python train.py --n_layer=9 --d_model=128 --n_experts=64 --experts_per_token=1 --d_expert=320 --d_shared_expert=0 --activation="geglu" --moe_layers=[0, 2, 4, 6, 8] --router_score="sigmoid" --normalize_top_k=false --routed_scale=1.0 --balance_loss=0.000102 --balance_bias=true --router_logit_norm=2.0 --router_bias=true --init_std_router=0.0366 --lr_router=0.00104 --n_head=4 --n_kv_head=4 --head_dim=32 --vocab_size=2048 --norm="layernorm" --norm_place="pre" --norm_eps=1e-05 --positions="rope" --rope_base=10000.0 --rope_fraction=1.0 --qk_norm=false --attn_scale=0.177 --tie_embeddings=true --parallel_block=false --init="normal" --init_std_qkv=0.0483 --init_std_o=0.0114 --init_std_up=0.0483 --init_std_down=0.00721 --optimizer="muon_variant" --lr=0.0073 --lr_mult_up=1.02 --lr_mult_down=1.5 --lr_head=0.00849 --grad_clip=2.0 --warmup_steps=200 --schedule="wsd" --decay_fraction=0.786 --decay_shape="linear" --final_lr_fraction=0.02 --batch_tokens=65536 --seq_len=1024 --doc_mask=true --train_tokens=400600000 --steps=6113 --dataset="wikipedia_en"
Below are experts of layer 2 (counted from 0) of a mixture-of-experts language model. Rows are named down (a neuron's output weights, with its number) and show model dimensions 0-127. Each number is 500 + 25 x the weight over its row's rms, rounded and kept within 0 to 999. Numbers have three digits each.
Before each expert's rows: a language model's description of what the expert responds to. This comes from a sample of Wikipedia text that the model never trained on.

# expert 44
What it handles: Passive verbs and as. Words after was, is or to, mainly past participles and as, such as was used, known as, was called, released.
down1:510511525452513518473507505485503522481469532523545478491497491511436468504482507475508488516534424481492511476453489475511505510560520509480478478522510491507451539518499478494530462497481474489522500466495478505468480524508537475540490475468506484519514512524520520492496508549460524513530461510526528450486527451491497512532509520493487502516515517486534458475529538512509495528522
down2:436472522539521551475497502450501510507487512491503492495496490499493490478459501518523479461542527516492493486509535531461521516500475489506529535517477495500468526505528469482466479539491538519515502508532487515443502481501519475540500494477482512497516520445464533465485500475503479514496487505533524497506532467526491442555523521504481458510474476529474495523523546477467491532487
down3:470495520497470455474508491535486500508482509516464519483507509494449529483505524513523521535440487507495498519505465510511524514505481508519509469511519534533494521461509505513516505503492500490528536510481482486525455425516477502442463491548531505488499486520470550475523498506504500500526510529511510465496501456479462513480507482511466475532484519516469524495557530551513453548505
down4:551455494521470526461475470511470508544490508489477503491457484528505495504494488513484535513537500502530499437462528498484493511482511492487526464499531537516499471497538494513593513475463480464531500508524475514499492526528474524467493521482533509456497486491497503543478514495518520474493466527437506510505488495554497513465522502520489546502528479493516494486509502491527470480515
down5:575509546471504489499527492509474474513483500470492487472494526441519456520514539474523485468517495515469488527512517488500525468497536468481472508496484490523467475512534494529493478532517510494507546526520487516480493511491496515537525500541472522492478515549540502491513503484449463505434488525495519558518532508489497510448487476487510531513492504484465463515511507464500482540500
down6:451506513480561513495476505549469501488501504463483474493494504510507502464497518526548542478480450526510497544499466534508484505495465519512456512500525516509511535481502534501466507459479521454536483547503482478527501535510520484528506498450508472471514500463458506488493471499511500510563499518494510554474474522446526504496496527495457525485490478488522516494508513495482508498547
down7:528495518536516494479446502479540517499472504492503512493468561481507460500481525477495539476565507468525493491484489505499503476470507508454499501504532513493481537531502490508476510476506476470482509501540519568503506516500486506488544507492542513491486497438538477500438536505512447492481560497492466507528473477521526468506476504490502488508484462517515474496539530468484488506498
down8:522504515536509480517487516473504462557491489482488489511515507490527465493457492512515441520497475523461519497464501481515499473535461448507469531503535468506526465483491466506516544522471489462471510495528500511509533510535528504468494503508505518446501483468490515522461481560530536515487487470527454515524522464490546464493497511536483506549495503507525502482538489510529493472508
down9:496521492494488518484510524476476536526505490486471436496527516542505460479490454495484507493521498514524514514479520574451533474513489527505481493534478498487495522458521488497542566481511486432500492500532540483536476489515501526530475488495506507499489476490455488475491452485507530516497499507546495463531493474468542504514532493495502491486525448493496524530471515506508522462509
down10:513511505494482499513471490514504490505490456539487495585534509511527533525513504530534505504543503452477473477466518498557476520479449514470510515501486500473461428530506513496494528515499516508506483484498474453485521554469514487530482499507513481490498461503512453471558465476516508467499461511485483491537507486495498531535500505484463518510493507497495498508498497502561516529510
down11:523490512441477478525531485519505500510442496521509538472537487516485522461490500551506529517477510498515517474530479490497479511524506467467458568494493511469477484535501473522482515498503463509478486475514519486497478529513497471535486489496444497520484548500496529530549514475507488525507479507535504498526500498535448503526477498465495489532471466461460475526505524510514485541544
down12:491503488478486487553484487522501478500506474474495496498485533505513517518444516484524496477493478508502479496408457480427509528495480507524501479488512548543524456505507510470489451523510512499508522480501512455537518548518537534492484510492508513544506469498516511456520496487506526479475539493507508484554484472455499478495478523508545510501505493524484551492506485497499496532473
down13:471542483502548512500530494490510457515501503503482514496502515517484507490484548543528473533456441485516464503507543531454524474512482502538484485504527566484491534477496470514463457488466519526516483497500447482508522477539507531503484481505489517489506493475496504534494515468477460543501513527463490473543504518499529488491510488519440479508457540513470497529510492493517518482514
down14:489521510493472561555509501485475512480518518589529540519484484546501524535490509498487492506498505486505469509463516452511496547487513454502498518452516474527487482497524485481516473501516505487527526450499483499489458477520499479494495494536508480533451535480487494468485474468505504469483499511495492487513526453500528510452540541517514515470510529529499490500519482457511541493492
down15:502496471535536476495486492476494525497529489532459499489518482540506497453496490460500441470509492521506514492498521466492487529504478468509482490506521524527503521470490462526434545454519532467458582506558557498489491491529473461514518507515526501489536487494495531500500483504512502524498491517500540513502495528473510481498486509512502480553518475466501494525501477535514476530475
down16:493517502474504466533535507494484512520461499518467489506469492486500499484514518529488502487522488472493522483473483473467535550467502463497487469490471486471511485481548464502463493531560498507523485509472468520461548504500515503515524458534505490519506510491502435480483501488526467507510492514519487478560521488491528432571486509534489494491526498516531504536505502542494470530522
down17:516513469489481561515516479481547460485444473515512481518507532477462495503491518511545515521506522505501487493471516439502448486509517552504500560495510492488459537530447520485498474477474481544505459459479494499497502474511512484498503510473513456521506532523501482497514544510443511474482522503537512488522525490513513485556523491488482511478510484493527508522474508467496521524472
down18:462491504494467454498525528501539516495471493470482481488489489489501499510544528484558498470514476492527487533498507524546483497511472508447472516539492539494498500491532524498503464520452451515500481503492512475484468555502502520482534512484467472509510514544530539524518524535450479509464492500466487476500488510496534572477515500505501495517518482506506505518419509501500489481513
down19:523495485488471523495513495488504484453522518497520535507496515490464502524513500508493464454493456464491485540566507521458508461519495481474449539533511528495498528466510496511501518517496529499467555456504535472478484501489471451527439528501496517449544496470497461500495482481531497507524481492478507544509497517504471539459504501505486477517513501490478518548523505525512511529534
down20:525548515524508522513478523497482501505550495470478532478493468477500546532472489459502490529519471474519500477465514468516505523476453529515536526520513479543485479436511571501492473509492519465488472475492490487507521511470509460482458467504489528528520477473518503479481501534494506481491497510476484521500513537490473517452497496534574507496504492482527504529526537472488481499522
down21:491508474512523494475546493481486502481536523501429509510486497499485484537501542460527528503503491532523523492527501519514522486488487555498510498508488541528507492507490483493530519489486446541473511525491453464492502485498548519507504495494471477520510485511493497497491470517482507552540486546500517526505506476496512513455480462457498462530483496481483499493445555523474495422519
down22:478564539484485475535484548504464479507518471505514506477575497522481503496495505509535502488492489529472502485520531481430494512539532514522501519497493481512455505563514509472486498510447435506547533532504517476514503505551527500482519499513498502468450496505513486500499476508514521505494488487481489510563511491454544492475474496521512483485472472485494485507498503499490481480517
down23:513445465519516501532523496493506488527498551487508525487508501448528459519454495526549507459519535509513527500515528524522533562471510481507521489494515483465501502500504485503547485518467504505496491545537527514481507440464486504505544513463495486514497493468476492515488488497509487537514498510526536482454520503518470481496459496505508524502469457461512477485566488463474501506517
down24:497538469477506500520514503464521527526531479492504504504500470486544494508512464497505515474467520501459513495483454503541513527503499515488478504475481464514464538487526546562542504489520493495500483447487447469545520495516501517469506462530539502461494502497507489507495461528530477486516475484481529512475475524514469489525507484490457496522540493542524490452490484544537510543469
down25:465501497540452478485500527499494493571460512486512467442488500513522462504511472498516510492487477527496457481481506531473438477500529523511495455503517518441509485488493503512498453489519566498506490510500552499512505527532453473489528493494517501474497534506519535516517531549500544527489464477483514467503505517493508500509472496521467536536494496478516500505504500451493508492531
down26:468444520483505525522562519493477510492511525470521501482498491514502533461463478520499548474488509499477489458544483494476501483537549457549488464470496456499488459511517493478489514492499478515496464483502524532542507540515508501544524495476516465481481467502484473499478465500502477500500499551514502507491538469480518458513505490505535493504531525510541497479520520555483529490540
down27:478486569502509478537511460511462483517511488463464503534516516488512531518518511503503506517479529535472449513477519511524485529528493539492535505490482489497448502448473474535519499473512508481508520558490511516474479480509503518468491526538489520513476456504549486504476461471511475556527513488468512497500503497471488472506545494480485476500438536468479500511502516508501487545479
down28:477512488478508490503507544509501467543485518507434461542499516492485499503523507484543489499454495456491483526524461471508519529533520506545427477488532493553516471478490497495489521491491475524542497485459515505528494517490475515510460513543479462524511486559494518489534520531461511512539504518491509504498499504501526505454455482500508503493458519514530502478474474497493494457507
down29:498483474480515508497488484509478506488505471481485484506480513502473486580503530512466448478493505524508499512520491494511538525487510494502485508507500491542534512478501469484548490482551477514477486547497552482481514439515475476528545550436543504512496518450492502523528469475514508511510459495512528520511514473481494524497498519501452492531520505508492549455494493492464469465521
down30:468526468539470518471461541502485526529552498503466478497482507546562497495500459513537512486505550526482465565527539525469468525495480559489490461484465494502491505497522524509503519497510498438486480539462483496498500454487525508501468482528499505500507483483496503524523543498515514500489497517489499496466501502495534510471497484504524487513523485520454479510445514484511476463498
down31:512512503526491491507508497505484511470484507441447506472461445508490525499551511538513487501491511501464515492499513526511472493535503506490475537504516476473529516498470566523526533504503486466475479466491492537493467525509512498513534537489538482511528520503510484494489495490462532506466457449523493527564526465548499511491497486481490510509515550473546485468497496493459534474482
down32:508491498479509475508527470551561469494488423492507541447450507537465527520504487495465501501532492499475511532488475512504475503471490549526508484507505518469482513501500515518521502521475497473497440514501482484522512504549456486473499516504520507478524505483513507515477533553521532523513544503483476513498503518502476486506498476460461515522499493505478492521569445482481491517483
down33:500445511533520563480498514512523532544500504509493492499516515513483510501506503461491493530500480466489459486460521508495534449482551502508509532468538479537516508508493464488490472447502482512477465515546509482468496496503539523524504495480492502496489476481509514494505568521499484490526511548489502445485503485480458517542456500492521504435489527533466515506486498516523476538489
down34:537448519511514470493522511499520468488505469477500458476558453492496502442479514493551514513513529478561477519460497539484496500488512522492501521443469514533525486523500465531537499513496491505477487472474481491488485487488531492497490525567480493489495476568506505478529513479514495495486539482484508496488554491484491483504507511477508478534488522483479518526526514469463483541517
down35:465549515502495504469508482504540489470496503496478503497506529458521495527487493554500472465521495533508486543516472482497463527448507472499510531494485497516440491507501458499490509537518502528481498505512532477489548501484496464482481469493473495550502510448507524560542495476511540518482510526501483527436530498481484468484499509469521532497526531499511539479498506524461498454511
down36:515466470478509504459503546508497499503543510519488516505491578464447488458530462477527525511526489467516481517476504526483496545502505546528514503522509521553507487505467482475514533491509458479469506491510496512514504486487515469527437491502486456528510484448468535490490485520481480513523510512461499499522496524486490484502496481509470457495491512543472505534444523503505491525535
down37:534441536475525489480487475469496487526477481491490486492516469491550509523558486480460480502486487458495525501481535483482525510531474462476486545465467467526496505520496524502464517520497526495540494499453479511500508490467523497554499478507480516506518518503476526486486480502505469482491541465487560523473474482533498515497511538533543515481479476510565513507518513475508540516490
down38:453512493517477579454502512495506495496482517560527447482513486542524480489466466511511475458490524506445540499515514522506480473526521513491517521532490470464511455524477509517518485500493532486529499536480471501501532524468494440489532528478494498528490510519458523506490470508490510521502478508548494487480501507476533498509522503502517485493536501539518536444500487490475513500467
down39:481565451505500513473513448496440469502467508516500476461505492479479502505516515449542499476483510474515534481491479548507508527507517502497481512483522505528526508502539550490518513475556529479514459496522490516503494522473536533526523477516481499519509533525504501485482502550447497482536493465499509511525501482459475461545477516469452491486508508490464494496489525481496526468497
down40:535529485467476519456552485517486503534470492476479487510493510522550464524475511475451471514481491519462497501526465496503512489452534487488476522550524500508566502524529500511471458479520490484515489486498497530514505518503535485463480455460499516523493527495533538500469545529503523502481512477479541507495478490493548484502498467467522499536470497516539482500489478479473527465519
down41:503524517496521512514508532476542515509477514453531498508523534475500520519541488494478507538472487539510516522470496532479453466496494502455469523474493496471516504508496521437460469465512495505490461500495522492500439535486494482471478518480529491520488528545510505519498475503443508502500477535521501524534499511544525543534486467519467485514515494496516501430481499457501522506535
down42:467508495536547530506507455454510513529484506459467531496496505483496515479502505555466507470546495498537507489486475525476471473479529507476481455543504484479512487490500527511535560497510512489477517496548541493457476545482518528475497498476486497530511522499510492488489509496510522510494484472500476482493485516485538500423441479517502514566518477498522516529509521489486488473516
down43:537526557514512485511514527514522468511546520493531472472492523513517501459465568493528499466489483500493530501476494537492516476463528528535509489499498495522449489495501521522491520512477499470538476530490481511500455435505482514509485485484476479484473504495486484490505501515477540492505484458515547496462561502492506470493551461484549485508493519507503498515465529449499513467509
down44:474493511542486550499490477524514492496530490474497476519518516468523485512495503487522529513521504459526493437511517474458518518495485483484511478535493517490478443519512480498546508494474515500467507481489478515494500494476494518455493468565504466487553503523448544496512506490485494508469565547434552497466527504492465498499489512486508505527538514500488490506482497502497543513459
down45:483508517466481492553473510517472527527510524478489472550529508493535432525477511517524551514539462489473519486526517491509513482474493487479569522512475476493475541550510542520490484500506514506513473515508477521470527466524470496466529494515470500474460472516539507488484506515516527509434500472454474481485511522501514524482495492467514493491475480481500506502515521531488504545481
down46:502526564524527493456497475478473472530509488499499489567549459456510513521503479515464480487480494467512507498488463457518494505545523529509509498494506481516524471478522499507516520476504474473530484501489501497517496544505475509477508532542528493489488458488532502528506484509479553466539495445463498500466490506505482523473502496514485513564530497540477471535457481504466502503489
down47:511515438521545473492501483500485512443498529525507463464509491523521538463487468502514520527460470525508501516495486503494501520511489472504497536481528510526497557484542493518503467483524480486523520526512460510530488511516500486467497495462488499548524508488535477505495442521504466506532472534504483516437478531488480472527526490474492513543483483568508493500481475459528499492519
down48:501483522539489484515562466489534459495497505500495548485519491495430463498501525517464459503494481506484481431439496486511496490460530506516489497525482499497508474511473478499523514523511509520516483504469500554491517501534488496513505449530546518479498465475520526511500526492506502480559531446488457488463520514498478522504500507525516544511488549498526500501510535483477495513509
down49:505490503516522493523518479584484523541477496501525499486509472544504514504537507499476528481457479448502476472515536519488477523512461477560533480490538527454491474489505415466526528486493493513471475470489517464505500542503503488503502496497477483452509462499506481544474500493507502504474493466496508519551528468489506514479513520525497546506490506503475505515516494501498502458529
down50:486504537460478514536515491485475531504494486490471504478551481466542503496502480460497460502502530514534492519500500539505477522503515522461484503470490500511515421498477502552487546541494467513477514455492501477523509541540496525495467509495488496528505476560474489489505525460477521486479466508516468525504494541451493513487505528529510542470486472476520513469485509518469525526524
down51:460499501520478496528516465472548511527496479518524501453534523514465439471475520499479537522479496511507509507463472475469516490472485510528464494510516459534501480507502536490480541524517495492480508515530523480553533543474500494514493511473487499540472521504490484516483508542566484487487513526451478499484495528460479457484534505464507489515509461491500516499513525527477540486545
down52:488463490496539471486528457516482494536470489493476505476468481560501492467535487464456494510454540515469477495473478511504483481484516491510507474483515480467515511521480545478493524474512525511486458531517533484524496496469524529522500471502530549525503556544514527503475495502515503500506469488474523567482498491525507494503505553495526468491498483473525466470568504525519502509511
down53:536511522496496506516501454499536528477467484510456518498483516534522504501481509534533507482466534478495504522507462514461475508494484481473509470505553467494477515486485498503494497412540499523503496509501442494499499533480467510519498493525503496487558474461557494512470487514519497520501529510530519500526498482533511491459494529476471545513551506460512500519496481477537482496446
down54:517525541502464498508539510496464497506519479522494476474492451468506515519498510492539467494501554486468514488483527484505529501445506488488500494489462491499489508503503540485505502520518542465472484540464513504504501504525484489494519481538492483503527543458500478506446489552526481527483530484520545545503519506515488446517514524442499482501522496514447559486528510486456480478478
down55:497485475479529555541496492499500553481509552515520530510497512521497484485548521480505518501487462456454487487557472512488490486456490508516478481479507488513523492523494522477497523466489473513539499479516523516515503482497517563478502510503521488537496496467488514484486466495542499537475495527498512520462494492505434432509547493476477444508466499493506499527487508534482478473525
down56:477489477502489486554519523506469525529485504470464552546487502499476478512470513510510532478477498458465476486558475484440543508477532449512503494476529525516495508519476515468459527515523543512545527512501498523518478495513437438498516485504527483501498534490508511505487498502540495506510534458514531519486506489472476461488477500532507493503492516519502497511469461500533496460493
down57:485525513488540466526485516499484433518479501492504521503516475548496522554494525490453442533480515468489484478489480519498565536471493491498536519482526530517470482499506513523468522520443476489515461499475504511513443514512454503528465529515485513474518500508482513477486502488513496487494525487519511525510455549482517442484511494498453506526499497527513484533490475519536494511511
down58:534488511469514468470435490495465479519446501457526485469544495557484471518558490501537517537502498498495474522517512498496509492420483534535527540475511560486504509507489518490534512500533505510482475505494526479494466488507521541490479493486487533466481469543486538502494458526529523502472482506518514525487512484508522512539493492473502468514478456477503483502486512499503508502502
down59:514499452494516486450493467515481526512495516529471504496520475508461518524566503502481493490495510499498500521500497493511528512490553544480513536504504483501470536461528513461545474520462491538480525489495522498514505480508522516519520516522487476488487521503501503510468522479450483532487455494518466510496515517567522440449514488504437473478493526450481500498491485508489502489558
down60:497486487489527448515509499552510484495541534446503503482496497507509484493475458456454464483473512530488506493503552531509511502476494523477491504549498490500479464472492541500477547493472487499497529487503486515574475553517500497516481495525493476555508466513514508547519539497484478494512468482473517481539547526486499505500481501495477467462504523468516515438512491501504500526510
down61:474518492480497509475498519512469452553472497522523467491491521507494512516497503501521507518506519533477462479434488519504524511524501485543530471532496530498496500513521521461493482480518511464505523483492512512496524483487546482485443476512489518523482476464493561487509490507530547485472542465499527449521515478510453523542450523511512514476477507461486472493523554533482519476490
down62:472544534500512501516493481495527513532546504483499455533502482468513504472506526470511490480508507488487533455526458545500506481538467494494498514532487520472488478547441499482482538526475495495516509503444514522510494463523478496460476442496503531471519504531507537479456508496514510493481517487546466471472504485491477553508536496520501514484524459494469521517500554491523505518470
down63:534470499536513504500479525513494509470520431510541493500510466491524471472495489483522547508540519502506490502499507518546483513506478475413536502493474482495485431544494501505483526486469520463490503494523504493467528513500456489509510527481513497489534478559500486481499494501512542521502526492476436459462511514506512517492494508530500531479470503524503521502508517529539492475458
down64:526524484485474486490508481500494512481463506542524484517549546559470527471494522515507475489510553528485519498490489453501516515494505483497483490529524487561539464505486523484541499476464469503510510473454493499502497533490496480471515533500514473528478488467500524484519508537476479445503520495474474522496541489459530464514513528490455459434477533499503507519474483518503496498467
down65:497454493517532447525492480502522489510477471504504483490520557478489508474503496513541473492517500466494542455520510496526479501482493466512532522500491542491480498512507480499544497526500545477508492530495494509481504476500480502501508520497498481522479439523526523493471477492470484492521524532428514514471447500523554463502541470462545520452451507504525504529536478511513523517508
down66:489507478505474448504475487510490504527496527468514496491489484496512522477480483529473494529510522535477482515540453446510464516534499479483526531481516512472470501480511472479484477476488491462474499512525500528483461505487538481500466530518514501511476515496468520513451545520503521488494497513492516497537468492477503558520526492547522484479580498466533515465495530558467516540501
down67:494501459494491513493502474535474484485519500504519526464482519506476549489487494528456492491461507522527482542513521497490470529495461523426484505506500521559487500460521478502499508498493490500485497522517472502507505514486522443544498522476493492541500512516522539478474536511533521482503442523489505518483480498441521499532517522425516505488516551501502504514489469490496468497561
down68:521534502464491523480514482496526530491505516450466491469468538508500461487502518470479493493502512482545491512502495470520498466453530539462500542452499484504473533513518535450462455502495500538513454502531530534478515510500539492493510492503509526549486480494481543471476473492482510505518534493493537459512546480511487533507504480504489516521489457462463502489532517507491535501545
down69:506518499467493533488469518471514497501464506471484484479464528506479509507536478482487501485480475513514497511446490505571530417486511514490557504500497496465511490493514553479517501488559527481483494547493510546494493526490511494488501521528513467535500501502521490474510519516467485483492452489528514487524477498499532497556518496509526519527516467493477485487512508485436475553470
down70:517540530499492492494464481508499512549519468505516489547492493521513497505514495524534490468491503497467456472512489528534489498502533516464475560537483413503521498495503488521490460466520507541491487500498529544514503459536505499525528501488482491443485483497494483488474542482515502457482489457508523526473505482454527495506518481476484484502489562522520527498521493483538511458518
down71:491473508519499471533513500461503528485515477487498508515498482499476509508487521539518492521468493477519472492530533532495470508446509477491553490478461517500534541496470512493526498479449499523445527481520500514505498527510456498500500513534514430512471553509520494495495536490512528504469493468490478510531503500524502583470498472517527497484486501475464453513511475535553513500475
down72:514535518518500504503494467489481500520497524515492441518508504529487507479480500481483497506476501491468532497457524472495497489506477508525508492517526502552523526496497491477479497533466540520460538433522477523486497489532476530442508439530477501481499495469523506522534494503528508464441538471532486486527531498447453511550516538502539505524511496524512502475471521508529501486480
down73:538524448498504493506488449494498515447524517508554488529520505509485513482488449527523503474478487565534498541504512459464466506495491480492521537478529498490498519515529503461494495494496468461478510545496544436534517531532517497467481519499491509504497490512511536485529493498461529520477452493465487471504510496522498540488513514456488468504481492530484505515454495508545509508500
down74:517521523532468507441461471454489494549499482466520478474493504552524486457515501495508484494539525491526491494505513480523467541471521537534525472514550516499466430504527532518510486473474502498506474507541505500512481495501517487493487510474450508487504493486544509539486552487470498509545489478481500496489496494510465487501473520512457494466520482533504505485526524480548477535489
down75:529527478449470491471461486551472462490505507447483519517508526523507481493515536520473531522502506525461485512506515530502484534523499481491510495483535503513538493531521502517495512526476507470519440531484543500533481533507483493483499463498492487491515453491528494562510479506522509497495476491488511537539472483483505525500482478474490449522492542520435527507445506498482507455478
down76:534454484476494520526511494488494461465508462498515537477519505489471458509502556497529492528500463542521491557517508524493525488480465487498503508570501568507526511477532508481477518458538500456450474489530497509483509519502498499494492513498518504489500523483482525536501510448507533463459445530535494482513520478487469511517465497481487494519494539497492540488491496507473515526494
down77:449500493502510504510476478489464528465489513515485483499456521488492514482458489469487507524491531478498565513468492476521505551474444486457511485469539570519547532507519495518523504484528477523471468466523453498507510499513486512483476484510530482531510489495480495523494549495507509479539500540485510468480501479527462522500475496479504520552479510550503479510498521510460527531497
down78:522509476502475486497452477501521518488466444516474459503522479551498503515480462479527543468507461530497503501537529521567514506471535504545491515548509534485511502497518497511542444509460515474517496525492474475527486452512501453494497525458490497531526515466512471522478490501505509458482465510514492520429531514506505495510507516504524521487495508511506497469533480514509500470480
down79:505493504521521519490518484504475508491486522488486482470476536484528515495508483533504514481478534512498490507491510519512450544453493503545485472497517516456459507534502525504503482496464504480498515524473435503522510485516529498548547483433519560544477494462468507549516542482508449497462510492527462487465514525463467509487497479501512514491496470514498485487491544496525459523514
down80:469551511501480486510506525529512485551490484521472509472524517524535533498476515546499510476512499483478496456495491482508473500535494515508533493480509530435557530462489503469501481470507520520461479452526490479521477457469542495487525467538512498522518470515507504469474504519503569491472505526469500490459479460491495490454494487488501530527528490483480519499501532530541488505483
down81:511488497495510504465462473508498483550490516542494454547505495536490483525515473561487492519499535483505502534480470498521546509485478532507516542479471531508480537451466537500529523510501506509554494496532491508504491499491513515489492437527485497506532497478469516440532466495454504481478506468529486480483487519550529518486458518486453471524518500472514482495467490510482498518512
down82:504499518536500470429499474530480496466496519515496496511492470547529536541473510508478502480477505528519517546511530513466502487496478496454435483493508480535461539471478496514527526513487482486478468468519496489536502501512499494493523542481529500523510545531489484521482489492533504493515477470497487482488462515530505534465485458543519517526514525474440537491442505500483519498489
down83:512524485535459516458484475531483534496476490546525527499476474510487514541496495467553514527461476495544460496500446462464481519523491550497512479510489542509496503491481525500503501500458481491474484491512510496519488506516494490511520482457470505477467494503527515484465515521505503518475535488455521509547547487505457533524547488517442468511481528510519513532504540485472500472517
down84:519484522540505510496497538516503511519538453520516480513482504497509543460538480470509461497510476490529513463445548457450486495470533461499501515486489517481529505493518505518473492444518477486527475501528507492496536522516505494472457464513494539560489503515529500532483493479517519480479522487455476532479456522501483496559481508523506502463491546538497506505479499511509463527495
down85:498548498461497494534548499483509477505506461503476513535540483473513476492487461540468494498474486509478521479492522503501522472511480453501509489531484516484471502492511462500506521547521485486503455458480508516470433490514536550524485492554487499494544449514499514511479497510519508491461527482498518526517510538495550521471511494502520503504472446472531509561456488502500498522505
down86:466531523540471516506536520544496493509483482533488535491441508517516446498505481511512490519508527463498540509469494539562488523501536494485568465525498493498490484525465498473476522496465507466510531462474504478477510495498489510512512488472517488540465503504519517479467446505486515485486472514480501507508503494500529489469487507509439494470517497538507464484547523518484495450540
down87:505522507505508484537509507509445496516478509499447496509500516476510521486511518486458480505508483514504523488526515505520478492495493503534481519529446494479495504471466485536488526507507466504491497457479475460549516507518537450501528485492514462615486527540476455530474500521532536509504495499499469541511472522440493487509528505499518505490497514523535488503488522472481506462503
down88:493518460506526499540513543472501511536524515490472469515501500470499474505472498479427515480506445509515503540521545501472527503494517490479504528494524524493508475474503487460488498497468508462519482497461526510468450468528472500500511525477526513509512503484488468512473505487526485546510542493486483504502516450537510492542569504511483512495511533501517517498565517486452453503488
down89:506486507510497484535501575494486539518507483480519494546503506521507488503527484501501511479510516441456467486506527460467498536510499489506518492472450458511538534488490467501495499487518554474501541506505547533481478490513508513489546489491521504488479475508514465479490481477510455475483469501529493483487498497513452494518521483551488509469504502442530542460512486547518530537479
down90:510509505461531509497480481499504479494553490495542482548481505507532518534516484472521491496505519506474511562520511485526504542553486502487535539473447481506474494543495507518505517540511527496499489477524464464470524487487489505523457452493497492494505441462488548475530513500507484529516537503492460488481521498498542524512499481452461460470476485461498513480514521513522496470478
down91:502525508540494488480494544464476519533487493486512467503516532498499490546509507482496474492522519501474495526473469515509511506463506501533539471521502521535530487528504499485474500478517528504448484506443438494517511496487472490504529497501527506490529508512497489515445505503495517474495490539485492480507518500513453531515565488490493514476480455542506546489473445514545471524426
down92:488516487483513510479533482441465494503521443502497513518497540506532538509473476522508459484478517529504490482476507472531503573524494448491528520465484518515464481505489496447515499484530488487468459481485497484454461469495519488498550521505498545488490506542485462501500490518525488501508539509484535534478489516476513474482497486513523499545481519569527501526489511534475505509493
down93:473492500514538523461489550476464487482527529501482512527517500529508492586507501541583483486542484514496507509484507549490480507507466523486486480501472527496516502486492518477500461501465520494526542510480482481508524468509517488507520523498520504483533474502513500490484512476492473509517514486502513511473539447496502507498484485481488542470412511511488540489502481483476474459462
down94:495497502457485459487450569475519486546502499464529480476506529474500475522512468494448529512550462535535516502523496528516563484499503521516547521517483534514554474503499488501499515484519474489530520526478513535503476471514490485507525530535456502515515473488494491452467485494514507459492488498475530502438481489484504495498520492479507506482480462486512478507497530474493508542484
down95:469508490491489506482495521495490498512460547496479496493499470491512514457483513485441526490480516511487489497486501502482475448564480473528493527502485505511517486519526486496482533472513537545482474509523492531491500496512531454439460464515539525524527558517486505499541489519530521514495464496496453493523540510461520502495479526538541498469478489475494490457474501520513553532520
down96:513524516538499488543543539545493488508468514464502491500493497497443492505535518508501495515513493525503472477474478545480518508435522490494536475536522488514536521484490458522519489465497489485503469483464476541522471497505469484493510461491498481547548482445512511504462493516469517511523532495525499516508512516493486429504496525497516534486519471476553478487456509533490513492528
down97:503478488548504516491529539487513471520499499514530504487482479500469502468497530497500494473481491504534499494534470497515462510484492556454442495491488462470478535492497539581486509490482532472504489553501472507486502503464498545485504473540532537508536506492516500511490496508511500526519465511523475483518506467455471504519454524491470511509515539491466477487492500528522439515541
down98:542491517528510502504517548552436520511557545472473532493494503536504507505483490506501508514513519496466486533499454497472512495509502525484479510483474480514517477508485496493518531485512458464479497516521483495515552549506531488479512453494469513476468512500501502493510497479549465444542471547478523541456492542512506466520491498501482510493526516478477497459479478484511461502468
down99:488504482511531513507519484444472521512536524475480498490546483507488466525473538530511512518478487506488462502470537518509520550477496472526494524479486493481541496504504487492556525503509509445466529447521514477473522497488497473519504487474494489493503542460526495512510505492555438497472463507521513447463546485529494498512544460495460486518510488490524491512495498477519546524513
down100:486522510494480474469480484509515460467493518526500472476517548493527466497466502485503516502508450544515476520542542520493504482488473519495469481538437497495531483528512493520481472503522521510549513504490510491530540482472526559515493512504489492523522500459510474483472502468493513477481426493479496525505451478460541551473511543488537500521497476528473503507523514506508479522502
down101:480541480494490544470512505519486466483474506475480543521520508535462482499483499501503481503469516483475520506478542507462535447495562491512531465505503490461461493514454519503481546485506508519505483476551489496521491479484509504489519477490459519505542477489507469529518529503516527476445482477492508498494503527484520498478532495519550512564478555531525465502463516478476511497491
down102:459499463468535485502472525501492504502529556489468505495477520475520506492521513500460507519492504513493508499501529522516510560527499479474448467510497538521513526461539503491497474517527424502515478503547519531499512512502520516473493482521522467478517452465495506501516492517534544504454475420482469491492520497494513496471502507505454458499471513504513529530544514509513502500525
down103:528503487495476508507535478521548500523479493519489495503494501463520472487504492496547502471489534468506499509483494543507491485497501515549474548512503505441469489528483519523510501512477454515455511535491513527480454521490497508439501505494499494466509497501528505471521495518527517521480534489521528473473536517534461526492471534481483516488459447492488496535518509452548531546445
down104:535515497481520550461470476515467486542507493493493493553517470443518491537519463482507525534493518531493515476550484487515521500505510466485569490512523539528498472501460485521503513526516505503491531473483513469515479486487473508451546495476479471469491489481507502501480505476533534526445471480500509518477552503515517533503489497509454497484513517470501545516499476491487510482450
down105:483468481501504518499448495528464535454531497496535449463472507501505478458459497481538531485519521503482501466491504448481496502541499504503450509502555472470509486510509501496540464569451494531486519491481498528479486483485496508491517544478529500507525499521456520543492508542507464567495485518490485498499498496474471498515509507499490524529483532517508473499525510521529527523509